Below are experts of layer 6 (counted from 0) of a mixture-of-experts language model. Rows are named router (the router's row for the expert), down (a neuron's output weights, with its number) and show model dimensions 160-319. Each number is 500 + 40 x the weight over its row's rms, rounded and kept within 0 to 999. Numbers have three digits each.
After each expert's rows: a language model's description of what the expert responds to. This comes from a sample of Wikipedia text that the model never trained on.

# expert 11
router:524470579470507452511566473519484474494575485478443390507544572478537534451483441518457494505447498466509527557586602492538534562471522447533462533510465496485589428424574460442470489508470491457520563468516547533482482519507470545469528496518492549472521480545468572541494544436515488480491498510454445559478510452559487477478502536556559543481535489520492427526477501518516516550423498557546525448499430508521488465553471499427475477513477482553576501488491556439451463479515464
down0:534484519541565505543550553485483533557463531492483547462466510530425526573497513492448469508509509469454484472448516452488492492479432554552573497577476561472518530538445504575545535437476491508539458405588470487476549479477433514552457497474498484500506483486534522525511514466521588467523428532535523543509426432459503526542531503486484504450506471447526517529502450457526515492561478487522479461459544502465498534546519557500546564481466476466513486516439517467477408526541524
What it handles: Abstract nouns, word starts

# expert 9
router:520426515461494503469605541546460497437499522498538441410548549482523500512451412527455466453475543566511545555502547505512503525464479509555512538533469435494615494387565474430454459495487461477515528509539498519529479498467465552462513472484530490455528573523480454443457535461507474422453479509497483487502508507553524460458521475547493547524536515543574491507452469440461547557467485566496508555492422521473540504506502471450456440533488502461525531549487543524494467455557502
down0:530567517417524444462462520539611497498454539478520442514421453549494413465539516503493487583510507485421512448504512530545457529499507481504474475489521523501463508543485553471527479496498455468493486387487486498559550534509565519415480507391499554537452525526531444511426498518548485534516529469463546512427488480494528482535505499497439492535559527515517499484516440549561512468502487505495451507581507506558524489529521512502455527541477427491457538511485559532496499457598535
What it handles: Turkic and Arabic name pieces

# expert 14
router:513480567508496465517583549537511526496551556477455474493464531514472516506496440519455497547561540509471504528536550520497503524468504491527511497571455412478559462470574494508469539470549452504523545452510490529529544507388500509550510518515567593478541510563496559511454529471538441456455479513465445534460529501543461475470568486508516446549481481530467431447465468560525501541510459539494456479518396577462529499506464481436560431470529461527568508537472525461514499435526489
down0:517447520535477488546528519470550506470478574524498500535544509535502522516500497448563456497518504594467472431568448524515476498555527532486502416446532471477451507499520616447499452539517534540513475535482451478469466470564447438560475459541526520480455411468460528412493525509498470475423511471496481588410555498547541567496459473478574492521497459477559457487477451481545493566458555499474527470465456442445492557560467524485557518483448459495466510609477441462504459503586481
What it handles: Final list items

# expert 40
router:545461576516482496506569486518501542478568527423437456473479519501552509487469453494444471475544517549522477521516531516492483518511478524511495448541458446434549474423570483506504500506535448500531505467530466487513531495440499501518517470496555578459524522579529513472473569468592474445432494492476436552415456493558527471442580463509503512483520499491489441475441459524478536520499399519484471519486383580496568511529485434412486488446483507554583508517467505458488513438495504
down0:462495564520544472413535489509433484522451491568534524440466452428526506456445517450497533515452479456475526535462585479446543509528504477528439559556495514486479503484479525540544548547429571511476402495518494526518444545513552472500541517456415462573485473495481507547553493529454506583483544453513534500475477546433520506473533545473568461519457547520468483519533450436595480480466526548542602453476522465457523468519542476562479478491500503519493494441496521460527447516493533
What it handles: Plural s, modals, pipes

# expert 26
router:507479516489489395522578484533519495496559496476512434491479471554493540546497435491448529480458518520549531560616533531495553544474455470502509506581487529448535522445550516491478488571483473541501562449488527549504507525447469569487526430462554519461521477519460499541490555483534521497499581453518420591461527497548538463512494506549530474478511513530479431477442546533518480540500490557511505518564405548488530483476520424453531498505464485492547431465482568475479467471487472
down0:418524481469479472499540447492471541536466488471500475508479521465506532499475465494492575539521467516520524496503510547510477462541488509479539491534387493484563502526511504503467562452474476468446574503434561493546512516467439521397487608518465486547514559505555526489430556510449485499479496586459530514484469475505531514452499426450465457460540462469474541497471441451511501421443517595560408456500439575477495494562465477479527509445563496521491506538543474458459444544496503
What it handles: Abstract head nouns

# expert 16
router:544435543456579493537555480480452537534503474446504421501411538469509508462497462465452482518482526474461506558513559466504524515413533508567479568493449505494574487391571429474482475521528472544544572462571547538479537541494500552504555485526549512485540533527481473473473517475515507457480468491472446483502541454545518546479517463541547511496531457543553458542455529468471406539517431529546532521536437477525509501477511548466542471491450543522538495520477512476467511415543551
down0:476507514492555521520476497480470488451487473491486548485493512461501445537508499525447482512498474573506449509483530554505435510583496558524476453477488467510420510526531636543463480493506493488496590468526485493531503588474560489558564583520517527530481508473560530565580515557453480521453483479459571486446461459543459544536522530498482499516491468498490532485525535497550510530514505547521450446538569535469496499564507511483547483502502496450449553615453472569528520490492497
What it handles: Media titles and brands

# expert 5
router:556440546505539437543575488499433499445508485436501410437466528486519532481458454525484492461509523488504542599603552513502534554445540504549538503491455503498586504433529428469523528497511438509548566456548549545490481545467511525488551545475509506450551577548483540499509546473493507434432505486473395503490507421523477557449507492516501549507545539541530447510457501517482462551497471516494473505476430503499522496491524498439496477476484565523548500516451521477431531400486437
down0:549473478557460560478521496481560461503560498508520489460496473403512479514515530514536454471512452481475556506522526498488460498458534457490506555456459498512517581531494540534494469544448451472560520514474463536499528483522481482552474495507520452464497525510393501564479523500528474536465596568566450522524442511549483499448493551531457471529548521519455475522440454564500496426499533444574488453507378501562456525443522517530497495476509450474499519515564504474457519478502602
What it handles: Broadcasters and media

# expert 52
router:524461519470486462495564505533471518477519505477485441412483520471518560471489452473461464474480504530545553565513590500485528466463535504537501529502467462433610463465557464482466476541481473524531508500521546517501553508480494568526541475516530493433529558576497471467447514516519471451474511486505432492440489452517532521467548480533548554527494429545521432488449458476501532537507409512493532522445433517492566512527538487476503483491503543510528535499508502495513476411513462
down0:492548498474500535454515503531464477496526433381516443422412502515450530550486506489497583461513510519525465537427523490466566486400552508492439453455494535473458500528542492443474479453456537478452485452464527547487526467543549532554513493431559583437424492532536501491491466489523541499547466499606574514535505530463470508532438488536416502494523502499496521447490539576416492531495518471576442470526518526425452517433456541566472511482493506527503574434488482511499532538469412
What it handles: Abbreviations and initial letters

# expert 21
router:555470570498488513493569493493444532476536477474485412465520552478535532464500464465395519501502540549471511591518543490491567508462513499522504513505471478482657446395551452445507497500462424473595577463542505514517542544482479552535550497499552536468532537558467543500462560481531510486407517496489435547464500445557509535468568498585512537503532466484487415537466470521495486514441463539511545516511414500491530483467467478471485499441482523532529491505501502474489494443525479
down0:514478516482454497553596501495543538570450499570534442489461555563480610585506525461522471449493479432510575483513437521434488492466510526575555511435519473522470514499522436490500450471505501527496469530573539523432601463529457474498479544577435477475522468449490473433463498468511432464519544511503488536522513507528504466577406425447584484476516486542537506495488441522510523512534450570486536567524580510511446536456500505450562516503444497496507543537587493457513548502490488
What it handles: Clause-ending commas

# expert 1
router:564449541515484467522592492539487496481551562470451443458500474507549539496506436490456466487516561533534509561545528532533492549507501524567538460541455457487573481439568490519499493524550439529537489447555504555508589514448462542493524480476520565436521513558510544517511546461546482440457514465452438552413510488556524438443558462560533474525505484483524459473458486501515472519539459524507482489489384543488567512503482447421485455451493460517533511520462522428507513464516522
down0:462495490603475567443568469466437464443469494605538465471580463529485518488502467590517564457486508480468503455562459419489506472539491504468439434473498601554555566417467490437509526460542502570513506504491539520491552479521498532483445546429455436507556474516502523537430491581413552491453502554509475510545456490486475514515449534541454497451501458550547450525530522444507482529471517549531524470459527480604522505460433513456473540493468481492471559500494576542495512471504546
What it handles: Table cell numbers

# expert 20
router:503438579504532486517626453451436546546537468473421467490467542470525556503496437445438531497480584498480549563557550511572541508450539496508518523501403484451578528472576458408448484525452481511468534507522543529501504500497457536521488459487554516472532507527497463499444488484547478467504524427490415504541537454494549543462528468531498545525504488507505432490437450507494511507550434514491525482496417536494517487499498446454445475490474546513555522492476490501481457478488489
down0:569511499540381545468515531523456518528556537511455483554510423508591519505483457484552539506459443541499482467506505531505450457510491464459572515423470498491519489516527542549553425514554543466552520576488459552559482410551396471451475467614495542510488467515553481480472437516558516527562467527515517460497478548548499533495491529542546536466578446504531571496453486548533502574532540542534516474497511436435476481452512501470482449481444474489495467536494482528476502548594474
What it handles: Coordinates and signed numbers

# expert 41
router:534431561508477486473593541540500526477529520465457450478448512491542531484506446499453468506523537531521477537530535522542495514521475540553477456502453463462575459457590467480523501494569438511526517453524467515529564537426471513523530517489521551452549503540545552488464555492556487472446508493457407544414500496570530476437575472516516511511531486510523436469445490491520488538513447500462489479505378530494564493496481492448494464423524468523542514533454509448495513431539503
down0:512488572510509417509511475541462473490501511597432537496525528464547580553499479543589531509522525463458509487490500470514464517474474514475504464474501487479501536527492482489456505492501463504518462477490488488507576517558489523476531412487528517444508518496491428527503433468499451511534499500486611567535489462545488521446480461496551534426510478546452413462478500495507449519540488525454478449444464455492474545512513487445482476411556516510493525593498570504454556488507506
What it handles: Years in ranges

# expert 51
router:535454625497483452471535514538499536484567556470509425489465491480570493533443428496496495457487526500563468549544514516451544552526543475543536464538470471469531509403549486524454442521486477504500502445517485520522507535468485545472499423501538538519555496574478554476503539536597490465449572553560461532472498487540492468449572452475495522522482506516503466470463469505465504525484435568489489507478403589481580479537492442493495494431476435514585507520543507427517527470475514
down0:538502494520401566503519520422520419462530469462535467491507505536581487510510442589476464496485473566493524518527443477508522464525497389539571485429466563582519614505512480544474457463523379543554539528501508504480471446516454526551461511485520522542550562475530472487500492460540448462529504473456520496425496539490483451531575541433550470476528461462443536494472494449515529463536541429517601496471446548522490583514512473535427474547458479534507526475535517519507502504498520
What it handles: Pronouns and copulas

# expert 59
router:554438521535493488462577504553537535457508510495474476463457509485499529464523445526471498487553564545534522516520541475508452524523498501550431448505464439469561488479573446494439539554519396512525530471522452508545568546433523524530499490493521519492516494529532529462463558514538477468440527487423432585402466528557536472447552515524524534522497500551488408466450520517486470520505432535478500521512396540491564540525469450477524453456526474586527486561474514469470519460490542
down0:559568555487532499436494511501508458532568502521493484520605534492510497490508534431479481537553516421532483544574519494478474520532502575519394480508476461471491528510437459512483541438516533492497540449421539523450560469507482444486541493555525559509549541430497435554527504454395451527474543567522496494490523457446505514474460414540493533454535495512454528492452421484514553416515482528498499529522466521474499454571490533488497541478537512538564439565519498431542460466490479
What it handles: Years and coordinate digits

# expert 2
router:528460596527532481449536451488502528517499566491470405460519531482529509445499417492425511456477534508484532572621557489496564558478560478585490524495428488481616463451554473502539463512472488520535561453565551561488471569489475540511520524471474530432536512535485513511493554504486445430502464521483432526490545526551529486411490524531506559488541433500476446530499478456536468497458468516552536479440413522523513469501540488514449433498462514534541501535540490530482453479485441
down0:514534463512485497530513489577437493521401509467484464410497411525538548541515469511498564493515498558462484489551523553553523508494543493499465478539479534548434485486430510499498556546476451575545464520480521542466521436502559458524538492513533556482531499460527485452437473604383574551514487462511450406485486492539478473542544534505490556559483556525483431521514494514518548506576480503515475471483520541591474537593442513474486521457505560492458506465458472549466508556491427
What it handles: Conflict, death and fortune words

# expert 10
router:541431512494461464455588494524477514488552541475473455485474499458574531467511453498461465531540535536509492539539539515504487522490490510536487453538455421469581495434597499495498460549536454521525493468557455511550540523407449521499505455477540551451543529558472531492510555488538456456451514488470419552404472503533529466428555476527527474484518524489500450489456489568488524528509447524483459515534389563488562504549473467469469500453489501515568529530502553450495487414528502
down0:523542503509536516585414543534481472578471445511467500606425487520505505526467519510555516456508539523524555513433601464484505472454544532506456487468552577541484510482496513466498501437499460518470520535497578586465491475505503481433505530484459600447447460431520544485461530419508482468530467563519506458520451559504539510529455490454478411389550562478491512487460534522568517435506437511532543509507538504500514489519511486567476493533506550477516406481504499553562571528534465
What it handles: Mid-word and table cells

# expert 25
router:548483550503507521500563487539495501472518516452522443478446500538579508530514463490440496442487528503530512559527483487433562527516524448571528483464463466436569502456604496478449486534534432514561472455501424497513512517422486590478507460474536516462568510577464557443478540520551497472430544531562429546464530515568495491466538500488532515494512552530512446500464477506462524539492434479481489547500407533535607502515528509451518482451450474474561456525510551431502498442466535
down0:464460494462466571413562544478498538506476439454505521444525510495426504511434441557451455517490493478559481474545575549526482524451476499531441559570506407500538449467462509505482516491438490492461524481472571498536511480522527557441546550476496528510424533552528514544541523509431509480493467495507481461542447506480552484502485526502570491449481512520459457510506533511455508466477502442500464547474551507541555516559414481566417537525458534418459532478418482631493502485470503
What it handles: Ends of proper names

# expert 31
router:556468556449498477513568461488419495498552538481463414470487514479495533497500444500436483507475562482506486568525565506481532516458540479572524488484443475480596487449579487460485509526430499512569537456522472520484541528482466574496499478486527514480529542520428527490461509466532524424447523490508435541535517455549504543453520460568537477476536468522500428536477453564498499550419456483467505532474436539489532509521514475465494482490518515523581506517510522512504494431479470
down0:516490444504447462445482519585558491502482450473453495477539482487491463607551598536548497505547436531519569463499509527516481424590488531508586496524484523398440503515498472508529492490525480545531492515513504478482573472492479561513488521500444471401516445468534452527480494497513561492499512464555518527481428485486497535533540586517511469520490529495535496488507524594430506492460479443512499544539498535585465463501517500514470493478466505524567521530466480572413530451534505
What it handles: South Asian name starts

# expert 37
router:518446523489512466511572535535509535459535524463432444492463539510532528456508436529429430519486548551511481549533553516532534555492512517515492462541461447472570442427579483499500490490543432510524510472555453518536492536423467516491499481478517533453530516568501566501459564431554495474444503483449422543407499496565528507434537477554507501555543531486493430476452482533506452537552470527488493507504382522442567512514474465441548474444527472541543502535454538464486510421566508
down0:441479427468451458541522489529457512467594526498572492528477504468490526453492507472486557421521461512486458505474495528442506511524465503529507471488513509499497499484540534505508520519513466593488520557509461499510446561485500454484529573493412453466480499446512461505546473550423549446506504473535551453521460497527423518482465573586522489447544543494446555398525483512519540507570526471558499505448540429407450426482452492560529535449534513516539511420517499511491421410507495
What it handles: Clause openers, table signs